From a checkpoint of a small mixture-of-experts model trained on Wikipedia: 1226M tokens.
Below are experts of layer 10 (counted from 0) of a mixture-of-experts language model. Rows are named router (the router's row for the expert) and show model dimensions 400-479. Each number is 128 + 24 x the weight over its row's rms, rounded and kept within 0 to 255.
After each expert's rows: a language model's description of what the expert responds to. This comes from a sample of Wikipedia text that the model never trained on.

# expert 2
router [111 127 133 134 135 131 110 131 138  67 112 111 144 123  95 136 142 136 110 141 133  92 123 143  98  85 152  97 103 132 164 137  97 112 154 174 155 101 112 119 124 102 113 115 116 129 104 142 153 161 106 136  93 168  64 141 106 107 110 101 118 177 155 111  95 102 159 106 133 138 106 144  96 126 110 130 135  94 169 153]
Description: Temporal words and date parts in biographies and histories, such as In, during, until, since, and day numbers like 26, in "May 26, 2015".

# expert 55
router [129  89 143 140 129 102 147 157 104 134 146 157  96 163 111 123 110  86 181 133  96 110 156  93  94 245 108 130 120 186 122 159 142 147 118 165  93 148 154 120 149 121 144 122 135 158 151 109 149 161 162 109 135 127 144 128 181 109 153 138 131 139 126 149 120 115  84 162 176 124 111 102 126 148 133 103 135 136  95 102]
Description: Final pieces of surnames and place names, such as -ić, -sson, -mann, -ford, and whole city names like Berlin, Cincinnati.

# expert 13
router [135 138 117 127 160  82 118 169 126 155 136 158 127 129 157 117 141 147 125 158 184 131 132 134 115 117 114 103 102 164 155 138 149 140 121 150 133 107 104 143 128 122 104  88  88 151 158 128 172 147 161 149 113 119 116 160 107  96 118 138 126 107 154 116  73 129 120 120 134  89  94 158  76 125 138 125 130  89 113 114]
Description: Ordinal and sequence adjectives or years right after the/a, such as the first, the next two years, the 2020 census.

# expert 31
router [120 147 136 132 155 123  94 125 124 161 107 101 159  77  90 115 137 137  79 125 128  78 109 133 128 124  83 140 124 141 113 155 107  91  87  94 152 109 110 150 144 165 147 107 129 164 115 136 104 137  87 119 118  96 118  87 143 158 120 103  99 128 127 143 164 141 102 156 100 149 144 133 147 122 162 153 153 140 100 148]
Description: Prepositions, mostly of, inside names and phrases such as University of, Order of Canada, Date of birth, and for, with.

# expert 8
router [132 148 104 145 165 135 104 134 113 123 136 124 130 116 149  65 109 152 119 138 160  57  96  99 138  94 125  98 125 101 110 117 116 128  78 118 112 116 130 160 104 143 118 163 131 119 131 146 156 163  99 136  96 119 137 150 167 117 119  94 117  98 155 165 106 106 154 164 120  99 123 158 143 129 159 126 167  98 103 126]
Description: The and nouns in place or administrative names in geography articles, such as city, town, county, state, federal, and the before Municipality.

# expert 58
router [122 124 138 105 152 123 108 162 116 174 151  79 127 151 129 126 152 119 155 132 158  86 131 117 139 165 114 166 139 123 133 119 137 129 121 129  88 110 102 136 131 147 139 121  94 111 167 117 195 134 162 148 122 142 129 116 135 107 106 121 122 106 121 106 133 162 142 154 153 113 100 116 125 150 113 157 130 137  92 108]
Description: Last words of venue and site names in sports and asteroid tables, such as Center, Arena, Stadium, Lemmon, MPC, JPL.

# expert 15
router [138 126 175  78 130  96 167 116 133 121 124 118  99 118  94 148  95 149 115 106 110 124 130 139 134 157 118 153 172 145 153  82 151 125 198 167 121  54 148 119  64 110  87  64  93 117 151 171 133 137 169 152 142 118 138 153 118 179 177 120 138 158 107 155 114 149 117 134  86 144 113  77 122 116  95 111 103 127 157  89]
Description: Month names inside full dates, after "on" or a dash, as in on March 2, October 26–November 1.

# expert 36
router [119 120  93 183 116 129 100 171 111 107  96 119 156  89 102 137 118 139  70 111 120 145  81 111 147 131 109 101 163 101 133 153 134 120 116 135 116 113 117 115 150 140 144 174 122 102 126 124 121 107 125 128 112 137 107 167 102 129 135 145  97 115 109 100 107 110 108 141 142  95 130 167 111  90 159 138 145 120 138 122]
Description: Subject pronouns, who, and counting words in narrative prose, such as he, they, two, three, several, all.

# expert 50
router [133  87 140 109  51 108 180 133 140 104 147 126 126 124 143 133 121 130 129 108 130 168 104  97  95 142 141 126 113 116 116 135 144 104 119 140 103 134 130 122 140 137 125 117 133 117 128 108 121 148 150 128 117 132 148 123 125 150 122 129 155 148 157 106 131  98  92 104 119 126  89 103 110 176 137 142 117 124 104 118]
Description: Subordinators and discourse connectives starting clauses in narrative, such as as, when, where, because, However, and commas after opening time phrases.

# expert 43
router [109 137  81 116 116 103 102 128  69 158 116 134 115 127 134 102 106 154  96  90 176 131 128 134 139 142 119  93 110 102 158 124  96 122 116 174 111 109  98 143 152 135 152 142  96 129 103 150 154 140 119 136 132 101 120 140 154  98 102 103 116 113 134 137  97 152 185 136 124  64 146 152 130 110 144 163 133 108 134 156]
Description: Common adjectives after a/the such as large, small, high, original, and leading digits of vote percentages in election tables.

# expert 33
router [148 135 108 107 115 124 131 121  96 126 165 155 171 136 127 121 165 160 133 131 159 133 177 153 169 119 146 165 119 140 115 108 101 132 125 167 113 138 116 109 120 138 126 123 142 149 151 127 128 166 109 155 146 114 124 121 147 111 125 106  98 137 107 131 142 138 113 163 107 117 168 179 142 112 167 128 150 125 125 151]
Description: Concrete and topical nouns, often word-initial pieces, naming products, materials and fields, such as rock, music, oil, food, hair, engine.

# expert 21
router [114 108 127  96 144 127 119  99 139 128 140 129 124 128 128 137 144 136 109 154 197 118 151 154 132 120 165  91  89 119 144 139 116 138 139 111  87 120 132 152 158 116 115 144 134 128 139 128 149 171 142 115  90 128 140 107 169  76 108  89 100 141 117 112 131 118  99 164 126 136 150 122  90 122 162 127 179 122 135 101]
Description: "The" and abstract or scholarly words and suffixes in academic, scientific and bibliographic text, such as human, social, theory, -ism.

# expert 44
router [ 93 138 121 189 114 114 120 157 141 152 133  93 114 126 143 143 154 149  82 130 144  96 123 150 139 126 123 134 128 135 118  77 163 143 118 131 119 153 190 137 127 156 131 116 119 121 155 106 118 111 121 124 139 128 106 145 146 140 156 145 150 103 122  86 107 129 136 144 133 144 155 127 128 117 133 101 102 161 158 121]
Description: Non-ASCII byte pieces of accented or foreign-script text, word-initial pieces like re, de, pl, and sq in "sq mi" area lines.

# expert 14
router [149 149 109 117 128 132 135 127 146 142 160 130 121 132 141 125 113 159 138 124 181 115 130 101 129 111 137  97 126 149 134 138  86  95 163 166 122 136 125 164 133 156 112 104 104 154  92 149 173 151 126 149 110 114 138 135 134 128 115 122  90 173 107 125  96 135 200 103 144 167 125 138 127 152 151 153 137 115 127 165]
Description: Articles a and an, digits inside year ranges like 13|26–1327, and descriptive adjectives such as English, traditional, original, major.

# expert 34
router [ 99  87  89 145 113 124 154  96 121 144 144 161 178 162 122 123 154 110 148 149  92 113 152 115 109 159 121 113 110 155 123 103 107 117  99 123 113 158 174 136 145 112 121 103 143 193 129 114 126  77 139 111 149 141 140  78 161 127 129 133  93 106 115 116 144  96  93 166 103 135 174  94 139  85 132 119 109 116 142 107]
Description: Word pieces and first names inside Nordic, Slavic and other foreign personal names in tables and lists, e.g. Sjors, Sölvi, Snøgg.

# expert 49
router [114 144 114 170  88 154 135 136 130  88 157 147 151 121 133 127 128  98 135 105  64 123 130 113 129 163 126 115 154 141 139 136 125  92 160 131 123 133 144 124 104 121 125 122 136 133 154 108 128  97 142 124 174 117 152 109 145 128 141 132 117 115  94 154 141 131  85 174 123 139 117 104 143 125 135 123  97 156  97 118]
Description: Accented letters and syllable pieces inside non-English personal and place names, such as Balázs, Tarapacá, Menéndez, Bencic.

# expert 10
router [126 142 109 177 153 102 125 182 113 119  85 110 123 146 129 154 158 135 120 100 131 102 137 167 139 155 138 125 125 151 134 119 174 134 147 162 131 156 169 130 128 145 161 124  73 111 141 119 129 150 147 154 143 126 130 146 165 121  95 156 144 122 136 137 123 128 148 114 159 112 144 142 146 140  90 180 135 126 133 142]
Description: En dashes in year and score ranges, plus biography words like died, born, debut, career, Award, World, Early life.

# expert 59
router [133 160 100 108 121 108 178 124 151  96 111 140 107 153  96 147 109 116 175 125 179 132 141 131 121 103 108 125 118 127 132 141 141 138 162 106  89 140 138 126  86 119 138 142 148 144 146 147 136 134 184 151 141  94 144  91 121 160 132 134 109 104 126 115 131 124  86 122 113 101 135 115  99  87 118 106 126  93 169 145]
Description: First names and credit words in film, TV and music listings and casts, such as John, David, Episode, Label, Entertainment.

# expert 63
router [117 150 148  91 124 108 117 142  79 168 110 121 148 109 128 133 139  92 121 147 186 118 113 126 154 105 135 163 126 146 119 100 138 112  88 159 136 119 120 118 135 144 114 114 108 118 129 135 164  92 151 139 146 123 117 155  60 119 124 176 103  66 124 112 161  95 185  99 133 133 127 138 139 106  95 144 134 121 122 125]
Description: Words and table cells in sports results and season recaps, such as won, lost, match, scored, season, round.

# expert 9
router [103 116 120 113 151 126 149  74 144 119 112 142 133 138 144 194 114 151  96 160  81 152 106 153 155 100 160 103 142 125 117 116 113 157 126 121 104 132 144 171 128 160 128 120 121 100 123 133 136 142  88 113 120 138 155 137 139 118 127 132 121 150 106 117  98 139 128 153 109 118 116 158 112 115 137 123 131 155 100 116]
Description: Opening parentheses and quotes, word-initial pieces and foreign-language text, mostly in music chart tables and titles, e.g. (IFPI), re, st.

# expert 0
router [157 127  98 133 145 149 135 102 110  72 122 127 111 159  82 129 110 112 148 127  83 166 101  98 133  84 119 147 162 113 151 141 137 149 155 164 130  96 129 105 144 141 144 187 105  99 185 135 126 140 166 138  89 124 116 151 100 164 136  95 156 119 166 118 148  96 160 129 162 111 135 153  89 134 131 140  92 143 123 147]
Description: Subject pronouns, relative pronouns and modal or auxiliary verbs opening a clause in prose, such as It, who, would, may.

# expert 54
router [ 85 132 108 156 142 130 160 126 156 167 126 141 125 144 129 160 142 104 127  84  61 167 127 151 142 106 142 108 130 158  80 109 140 156 185 121 173 124 107 168 117 149 136 107 118 103 128 141  74 123 109 132 114 104 116 115 129 136 116 113 136 147 152 122 101 156 173 150 150 142  97 123 138 133 121 114 141 136 110 139]
Description: Opening parentheses and quotes, mostly before unit conversions or notes after numbers, as in 2.484 km^{2} (0.959 sq mi).

# expert 17
router [109 149 145 134  75 132 153 121 130 133 149 122 126 133 120 129 139 143 141 133 125 110 157 169 109 193 154 134 109 128 137 110 142 156 162 139  88 118 114 108 112 123 151 117 128 111 121 129 147 150 128 123 158 166 126 137 133 113 130 110 134 109 133 112 141 126  86 158 141 103 146 124 142 180 130  92 158 183 152 119]
Description: Mid-word syllable pieces of non-English or transliterated words (Sanskrit ā, Italian ucci, ci, ri), plus the dash before Kingdom in taxoboxes.

# expert 32
router [138 114 117 120 143 141 160 136 160 161 111 125  82 172 107 148  86 139 167 143 107 124 123 144 121 116 147 141 139 151 104 139 148 157 128 165 111 126 153 114 131 123 139 154 111  68 140 149 128 154 151 162 102 102 162 128 146 146 117 130 167 149 127 127 127  95  96 136 155 140 135 139 138 153 108 157 107 147 123 106]
Description: Closing brackets and quotes ending parentheticals, especially the year and ) after born in biography openings, plus name-final pieces like Street, syndrome.

# expert 24
router [148 109 156 114 156 188 103 148 129  98 140 148 114 144 130 130 113  87 173 115 180 131 140 101 127 150 116 131 167 105  82 109  91  72 103  90 135 148 125 130 151 102 128 113 157 131 118 113 109 132 123 123 100 159 135 141 146 145 155 129 160 110  98 151 130 148 168 141 125 169 102 132 148 171 145 153 126 131 102 164]
Description: Pipe separators in sports and results tables, plus list dashes and place names before Coordinates lines in location infoboxes.

# expert 46
router [137  87 123 177 187 165 127 134 160 171  88  97 110 121 124 153 104 108 139 109 161 163 123 113 103 138  96 121 125 149  91 123 113 122 148 112 147 110  94 135 141 106 133 150 113  80 124 128  83 149 128 173  98 160 118 140 161 126 120 125 174 145 176 138 125 138 182 146 146 168 148  92 110 144 139 126 110 134 151 144]
Description: Commas after a noun or place, often before and, which, including, as in West Point, New York; also year-commas like 2018,.

# expert 39
router [160 144 137 126  87  75 188 158 100  75 110 117 111 184 144 165 114 120 146 152 150 122 156 146 128 177 134 171 103 156 120 111 129 131 154 154 114 110 148 116 140 139 123 130 110  86 112  98 117 150 133 115 140 113 163 116 190  87  86 124 191 131 156 120 111 148  99 135 163 124 187 159 113 142  90 148 121 132 139 128]
Description: Nouns after an article or "Best" for awards, events, releases and agreements, such as Award, Festival, loan, track, released.

# expert 27
router [115 140 150 122 132 101 147 173 144 114 105 121  81 104 115 130 122 122 110 159 158 142 132 143 103 124 130 142  98  97 158 108 146 139 167 182 140 128 129 161  91 106 114  78 100 132  69 106 132 152 134 160 123 138 108 201 100 126 122 107 124 146 146 140 114  87 153 112 132 167 106  75 100 140  91 104  92  88 112 155]
Description: Day numbers, dashes, month names and table pipes within dates in tables, lists and lifespans, e.g. 31 August 2004, 25 July.

# expert 48
router [141 156 105 132 157 136 153 117 121  78  89 102  95 135 131 119 142  70 106 125 172 139 122 127  87 112 100 111 103  90 117 144  97 131 131 110 112 124 137 119 103  95 129 153 146 118  95 135 115 128 126 152 116 105 160 115 150 110 118 135 143 122 162 144 123 132  76 123 121 138 150 140 120 125 122  99 106 129 157 109]
Description: Punctuation before titles in bibliographies, discographies and episode lists, such as colons, dashes and quotes, plus album, titled, wrote.

# expert 30
router [153  92 146 156 138 108 122  68 121 134 146 134 130 182 111  86 117 114 166 150 136  98 161 110 160 142 152 143 107 125 148 130 159 162  99 138 126 114 165  73 116  96 128 150 152  86 133 153 147 109 102  86 175 124 118 109 185 118 145 128 119 121 166 146 147 130  71 142 126  82 166 144 130 120 127 137 148 118 165 114]
Description: Nouns for roles, offices and kinship in biographies and cast lists, such as father, President, Minister, director, son.

# expert 16
router [139 140 123 176 111 106 195 151 125 142 117 101  91  87 145 129  97 121 144 113  94  88  99 172 165 115 129  99 153 158 180 117 157 152 139 150 115 124 145 121 121 159 153 138 124 149  97 121  93 127 165 148 144 113 133 148 105 138 132 170 118 161 124 108  77  88 126 100 105 109 115  84 138 116  89 146 136 135 108 136]
Description: Numerals in tables, act citations, dates and lists, such as 39 & 40 Vict., route 119, released on 1 May.

# expert 6
router [128 124  88 109 154 103  89 116 133 156  96 143 156 124 129 141 117 142 119 140 178 107  91 102 100 101 141 125 143 102 120 135 154 141  80  93 147 108 127 121 171 168 114 104 113 167 143 157 146 113 130 157 118 142 136 120  77  87 126 143 120  99 157  84 121 169 134 121 110  51 102 103 123  75  79 116  96 123 122 112]
Description: The, his, their and ordinals before nouns like film, album or season, plus pipes in football career statistics tables.

# expert 12
router [146 127 155 119 121 148  70 121 110 137 138 130 171  95  73 115  92 165 101 140 166 108 144 121  96 121  86 108 133 112 127 150 120 122 122 137 167 108  93 112 121 137 137  99 149 165  85 128 178 111 116 132  95 129  98 131  90 124 117 134 132 139 127 171 148 135 128 100 135 118 181 146 106 137 172 191 160 125 133 148]
Description: Prepositions and linking words after a noun or verb in running prose, such as of, by, under, against, above sea level.

# expert 60
router [135 165 141 143 109 119 176 173 131  86  59 126 110 145 117 169 160 146 130 150  71 152 115 154 139 176 152 112 124 144  94  84 133 129 153 138 166 137 127 138 122 147 122 125  92 114  98 147  97 145 124 130 149 172 125 187 157 173 112 144 162 128 122 122  84 153 166 137 130 120  89 133 124 134 131 149 102 144  90 158]
Description: Hyphens, slashes and backslashes inside compounds, IPA slashes, LaTeX and infobox fields, as in north-western, (/sl/), \left.

# expert 42
router [ 99 152 110 136 113 192 128 130 144 143 130 154 128  96 126 132 132 149  90  79 109 151 102 168 136 122 140 102 157  76  69 153 155 101 119 134 148 140 114 152 135 129 114 116 194 138 137  99  84  92 117 126 104 125 161 109 120 146 137 117 172 177 139 136 156 136 181 128 126 148 114 100 139 101  97 136 135 155 120 144]
Description: Line breaks ending infobox fields, list items and table rows, plus == section heading markers and LaTeX subscripts.

# expert 5
router [119 126 129 124 120 135 163 113 177 168 154 138 147 119 131 124  99  94 136 130  94  95 125 122 130 128 102  96 169 136 164 110 100 141 138 142 124 118 150 103 130 146  92  92 134 188  98 152  91 109 149 135 135 178 133 125 123 142 128 131 107 130 114 118 140 148  99 169 117 144 146 109 122 123 117  97 113  76 137  89]
Description: Periods and ampersands in abbreviations like U.S. and R&B, plus pieces of personal names, often Asian or foreign surnames such as Wang, Hong, Kim.

# expert 20
router [ 96 139 148  97  92 143  97 115 141 104 169 128 148 165 124 155 114 143  94 138 197 146 195 107 109 148 131 104 106  88 123 122 105 134 138 146 131 116 108 151 143 123 109 163 158 130 124 122 129 147 104 113 134 121 117 164 168 120 144  90 135 131 126 147 122 109 138 123 127 156 151 163 150 150 144 141 155 116 115 135]
Description: Past participles and adjectives after is, was or be, such as used, known, considered, covered, common, usually followed by to, by or as.

# expert 26
router [ 97 145 126 162 139 133  94 131 133 104 102 118 125 132 136 129 138 131 120 160 164 109  90 137 139 103  97 141  89 120  79 154 154 120  61 164 166 129 151 115 122  91 118 139 131 128 130 120  88 150 124 137 122 107 111 155 137 153 163 130 106 121 171 133 149 143 116 122  98 188 105  58 164 135 123 109 153 162 116 131]
Description: Pipe separators starting or dividing rows in sports and chart results tables, plus semicolons, dashes and heading equals signs.

# expert 35
router [105 113 166 140 127 158 128 134 101 135 173 110 117  95  98 125 134 145 136 153 163  74 100 135 126 164 106 133 116 121 127 128 168 110 169  66 148 113 150 129 106 115  75 132 117 104 104 151 108 104 130 101 142 126 147 123  94 142 176 170 155 100 128 103 164 159 136  81 116 179 148 130 125 133  96 144 105 125 132 117]
Description: Pipes, semicolons and numbers inside statistics tables and coordinate strings, such as the N in 34.37°N, 0;, and cell separators.

# expert 62
router [109 153 135 142 150 122 112 122  99 144 139 116 126 142 149 113 143  82 156 142 184 142 135 107 123 131 126 111 152 119  91 115 122  86 171  89 113 169 128 114 128 102 133 149 137 119 125 108  86 122 116 123 117 144 132 115 116 143  90 128 172 121 117 125 125 142 212 116 137 164 125 138 130 124 110 138  90 141 170 154]
Description: Decimal points, commas, semicolons, pipes and list-number periods between digits in statistics, election tables, race results and numbered lists.

# expert 61
router [160 143 105 168  91 126 163 155 161 175 117 127 129  93 167 167 122 126 115 115  97 131 130 149 159 157 144 146 130 156 123 115 106 152 171 125 151 107 100 117 164 159 148 123 140 148 115 105  81 110 109 130 148 142 126 142 132 143 136 160 145 141 132 132  80 163 185 121  82 144 153 152 119 145 107 105 101 139 150 167]
Description: Bare space tokens, mostly in empty table cells between pipes, plus dashes, numbers and tennis scores in table cells.

# expert 4
router [148  97 129 104 155 138 124 101 108 122  90 187 159 133 119 156 136 113  92 129  87 150 163 119 138 144 116  69 119 101 135 152  88 140  99 104  90 144  98 147 166 106 112 116 144 154 112 166 143 121 142 124 132 142 108  85 138 104 126 133 100 108  77  90  84 148 115 197 129 108 114 109 101 109 128 153 119 146 128 140]
Description: Apostrophes marking possession or names like O'Connor, plus possessive words his, their, her, its, own, e.g. Men's, Wales's.

# expert 7
router [119 150 176  73 109 119 132  95 138 113 118 146 123 171 158 109 149 143 157 131 144 101 139 135 127 126 156 160 141 105 121 100 134 115 173 142 129 147 130 101 133 117 120 165 118  94 150  93 126  88 147 132 142 122 138 106 159 119 107 151 113 108  80 162 127 117 223 128 161 171 109 135 104 150 142 169 119 131 147 104]
Description: Label words naming an infobox field or table row, often before a colon, such as Released, Coordinates, Former names, Portrayed by.

# expert 41
router [133 156 153  89  73 154 167 121 147 105  95 102 125  95 126 130 141 129  74 172 114 172 100 132  73 130  75 138 137  55 146 149 126 172 153 133 120  99 124 136  80 132  94 190 177 133 136 131 169  80 144 117 106 101 121 134  89 114 112 130  91 147 138 145 124 116  88  87 129 116 135 118  74 129 117 110 126 156 125 101]
Description: Pronouns, modals and verbs in quoted speech or conversational phrasing, such as you, should, tell, says, plus fragments like One Life to Live.

# expert 28
router [115 126 116  81 172 101 109  96 154 110 118 115 140 145 110 150 138 154 169 124  75 102 141  93 117  87 133 111  80 137 158 114 109 118 109 121 106 120 124 143 129 116 102 118 116 126 120 114 138 123 114 116 140 123 111 127 114 105 146 122 117 154 125  97 124 123 116 147  90 112 140 121 133 146 149  98 148 108 106 121]
Description: The ordinal suffix th in 19th century, the article the mid-sentence, and capital initials starting names, e.g. A, E, St.

# expert 18
router [154 132 126 128 110 153 136 114 176 133 157 119 101 125 120 149 143 100 126 132  91 124 148  86 131 129 135 119 130 135 163 161 165 103 140 142 115  96 133 148  93 129  66 103 160 109 156 151 126  99 107 116  95  70 152 145  95 140 162 159 146 162 136 178 165 113 112 155 120 107 105  82 131 141 143 110 123 103 134 122]
Description: Word pieces inside Latin genus and species names and their authority lines in taxonomy lists, such as Saguinus, Boehmeria, -idae.

# expert 37
router [104 155  80 150 111  95 134 148  84 136 181 173 162 128 141 137 180 145  95 130 105 100 132 131 178 126 136 186 101 141 105 121 121 140 127 106 160 137 178  93 103 136  83 113 108 133 146 154 124  97 124 100 163 118 135 167 116 127 121 133  85 107 118 123 122 138 144 107 114 167 132 126 141 138  78  98 118 127 140 140]
Description: Cells in sports result tables for racing, cycling and tennis: pipes, scores, driver or team names, such as 6–4, Team Penske.

# expert 3
router [149 147 130 112  94 154  96 138 114 102 138  95 124 123 138 143 143 173  84 144 199 158 144 102 100  80 101 120 138 115 158 155 113 134 125 116 142 117 119 138  87 107 126 118 166 133 105 130 183 124 131 131 140 114 100  94 136 130 158 129  66 135  79 148 148 146 134 116 143 175 198 169 127 120 159 139 180 120 132 105]
Description: Prepositions and verbs right after a subject or "to" in narrative prose, such as with, played, gave, received, offered.

# expert 25
router [125 137 120 100  72 149 139 117 142 147 126 128 130 111 120 119 161  72 161 108 159 142 162 162 112 110 160 135 149 115 106 113 102  98 151  86 145 170 117 121 133 102 141 137 123 120 116  99  64 147  88 147 133 164 105  88 137 148 110 107 160  99 119 163 127 113 164 136 155 106 139 150 161 153 113 114 146 178 145 133]
Description: Full stops ending sentences, often fused with a year (2014.) or quote/parenthesis, plus line breaks before section headings.

# expert 53
router [155 137 162 140 154 101 144 155 112 148 180 129 109 127 149 121 122 168 151 138 106 167 117 163 177 158 170 200 144 153 140 109 113 137 157 154 155 122 119 150 114 141 127  95 142 117 174 143 123 144 159 134 139 151 143 143 124 112 121 104 143 139 130 158 110 137 106 114 159  72 129 135 100 128 151 126 104 141 133 145]
Description: Country, river and street names and concrete physical nouns in descriptive text, such as water, coast, hair, gas, Australia, nylon.

# expert 38
router [143  96 114 133 123 133 112 146 147 126 117 106 148 102 123  91 143 130 106 131 159 140 167 161 138  97  99 147 119  96 119  69 117 133 158 124 108 127 132  95 197 125 149 141 138 142 128 138 163 134 115  95 146 164  95 130 105 153 109 146 141  85 107 134 123 149 145 125 144 130 105 165 109 150 154 154 151 124 115 117]
Description: Digits after decimal points in coordinates and statistics, percentages like .4%, and words such as average, graduated, degree, and his, her in bios.

# expert 11
router [111 113 130 119 194 129 102 131 138 126 134  98 140 126 122 119  87 145 129 111 126  91  89 157 142 106  98 107  87 107 110 127 169 137  97  63 108 127 111 113 139 167 172  95 142 121 103 132 160 131 128 110  79 164 171 104 115 103 176 134 140 117 145 110 149 153 109 104 106  89  92 104 130 123 141 101 114 134  94 116]
Description: Words like at, University, College, attended and graduated in biographies, plus list dashes and values in infoboxes (Height, Position, Time zone).

# expert 56
router [151 179 135 160 151 145 137 129 134 115  96 114 133  89  93 138 134 114 101 146 162 109 125 148  89 139 108 103  85 143 131 131  94  93 125 161 135 100  62 145 151 124 171  83 123 162  87 129 133 140 101 117 113 128  85  97  94 107 109  92 116 114 149 121 124 151 174  77 112 155 148 147 130 139 143 122 176 131 152 173]
Description: Prepositions, mostly in, also of, on, for, during, after verbs or nouns, as in located in, died in, held on.

# expert 57
router [121 118 101 146  86 135 163 153 149 151 125 126 124 115 142 157 125 143 105 120  85 127  94 123 165 150 116 168 129 157 159  91 105 136 115 124 161 128 140 113 109 144 167  87 118  95 138 103 115  92  94 113 138  87 121  93 125 132  91 157  97 135  92 107 118 142 173 129 101 142 114  92 113 127 118  87 129 128  96 121]
Description: Numbers, scores and codes in table cells after a pipe or semicolon, in sports and election stats, such as 0–1, 6, FW, —.

# expert 23
router [164 110 138 188 158 113  78  79 101 122  96 143 160 172 127 109 141  97 161 135 177  99 164  87 150 101 109 134  91 115 112 118 124 153  96 128 144 143 147  97 108  76 101 135 122 138  98 129 136 118 116 126 147 130 128 108 140 165 106 120 107 126 139 172 157 158  92 124  98 131 146 134 149 146 163 120 104 118 147 130]
Description: Separators, country codes and kinship words right before a personal name in tables and lists, such as GBR, brother, wife, |.

# expert 19
router [163 108  99 165  91 103 167 122 143 117 146 128 117 141 138 136 126 145 119 128  92 157 107 112 120 129 139 134 142 137 128 103 140 128 114 167 130 119 145 103 156 102 150 148 119 111 121 105 137 123 129 146 125 135 128 153 139 176 172 120 131 111 162 109 163 104 128 118 100 135 103 125 175 126 139 144 130  87  60 104]
Description: Forms of be after a subject, mostly was/is/were, as in The ship was driven ashore, also became and remained.

# expert 29
router [ 95 146  83 110 161 123 147 114 164 140 117 104 123 145 112 149 148 176 120 165 134 107 177 126 170 106 179  87 145 117 104 115 128 136 108 107 123 179 134  92 147 173 133 114 125 162 109 126  73 134  87 121  92 148 135 101 128 106 126 117 141 173 133 148 150 132 108 160 125 153 100 113 131 110 143 112 148 156  90 148]
Description: Newlines after section headings and title lines, heading markers (==, ===), table divider rows, and field words like Sciences, Medicine, ologist.

# expert 22
router [160 104 125 159 112 138  96 120 105 129 138  99 101 128 149 124 162 108 134 170 161 138  87 112 110 117 123 148 141 106 122 143 144 152 104 129 173 108 149 135 133 100 159 120 178 157 114 174  92 146 106 119 107 109 147 110 140 108 167 127 131 150 160 125 140 131  89 112 130 155  91 123 178  99  96 123 153 124 126  98]
Description: Table pipes, colons after infobox labels, and list-leading dashes, as in Label: Metal Blade, Platform: DOS, Released: March.

# expert 47
router [124 121  89 125 139 114  94 138 131 145 125 102 119 114 114 106 104 174 135 158 138 146 130 106 138  97 141 120 151 136 161 126 112 121  76 110 144 131 126 122 153 119 116 155 152 101  89 114 126 119 168 144 151 128 102 119 131 123 110 163 122 128 123 108 149 100 111  83 151  98 127 165 136 146 104 138 138 117 102 160]
Description: Function words and nouns in narratives of wars and events, such as troops, forces, Army, sent, called, the, was, to.

# expert 51
router [164 128 127 124 118  90 146 135 116 138 139 173 149 156 145 153 104 121 165 156 156  95 124 150 126 162 159 140 134 159 117 121 159 169 107 128 152 119 145 101 123 159 128 116 112 145 155 143 138 108 188 150  81  91 149 115 109 104 128 136 109 140 123 136 140  77 107 120 139 119 131 113 140 124 115 142 163 144 107 117]
Description: Pieces of proper names, season years and headings, often after "=" or a dash, such as 2018–19, Liberal, -ington, World.

# expert 52
router [154  89 106 121 161  92 121 139 111 160 128 125 145 147 131  89 114 148 140 131  71  99 130 135 148 151 120 137 112 156 200 100 134 139 108 130 134 116 135 120 100 120 144 161 152  87 118 160 157 128 155 112 137 114 109 120 140 115 124 155 145 127 131 109 142 100 103 117 114  55 120 127 132 125 114 143 151 118 117 126]
Description: Capital letters and codes in aircraft, ship, railway and military designations, such as VF-18, F-4C-24-MC, SBB, plus Army, aircraft.

# expert 1
router [118 132 139  96 113 138 120 146 155 106 128 132  91 108 170  89 111 109 135 131 130 103  93 166 117 142 138 123 136 124 122 110  90 141 131  80 134 155 148 138 116 146 173 135  96 142 101 102  99 129 106 157 139 159 148 151 115 123 138  91 155 112 118 145 135 131 195 128 110 157 147 183 100 116 138 104  84 151 127 154]
Description: Line-opening hyphens in infobox field lists and pipe separators in table header rows, such as - Type:, | Title |, | Run 2.

# expert 40
router [ 75  79  80 161 119 109 112 119 101 142 185 156 152 174 132 115 112 118 151 149  76 118 149 113  99 175 139 153  96 127 163 125 135 105 103 115 116 136 162 133 118 129 106 134 129 144 155 115 132 116 132 116 149 122 162 146 148 102 149 112 112 129 132 110 154 125  89 135 148 121 126 104 136 132 160 105 122 150 132 109]
Description: Pieces of Dutch, Slavic and Nordic names after van or de, plus E and W ending coordinates, e.g. Van de, Užice.

# expert 45
router [150 108 124  99  96 106 150 143 105 118 157 145 120 188 112 130  70 100 158 128 184 145 181 127  98 166 156 152 133 135 140 115 154 116 135 156 122 102 144 135 141 120 103 177 132  89 133 130 137 123 179 125 114 104 108 128 185  84 117 102 150 124 132 143 136 137 122 138 168  97 167 162 101 157 164 196 170 120 141 130]
Description: Plural endings and general group nouns acting as subjects or objects in explanatory prose, such as people, members, areas, students, activities.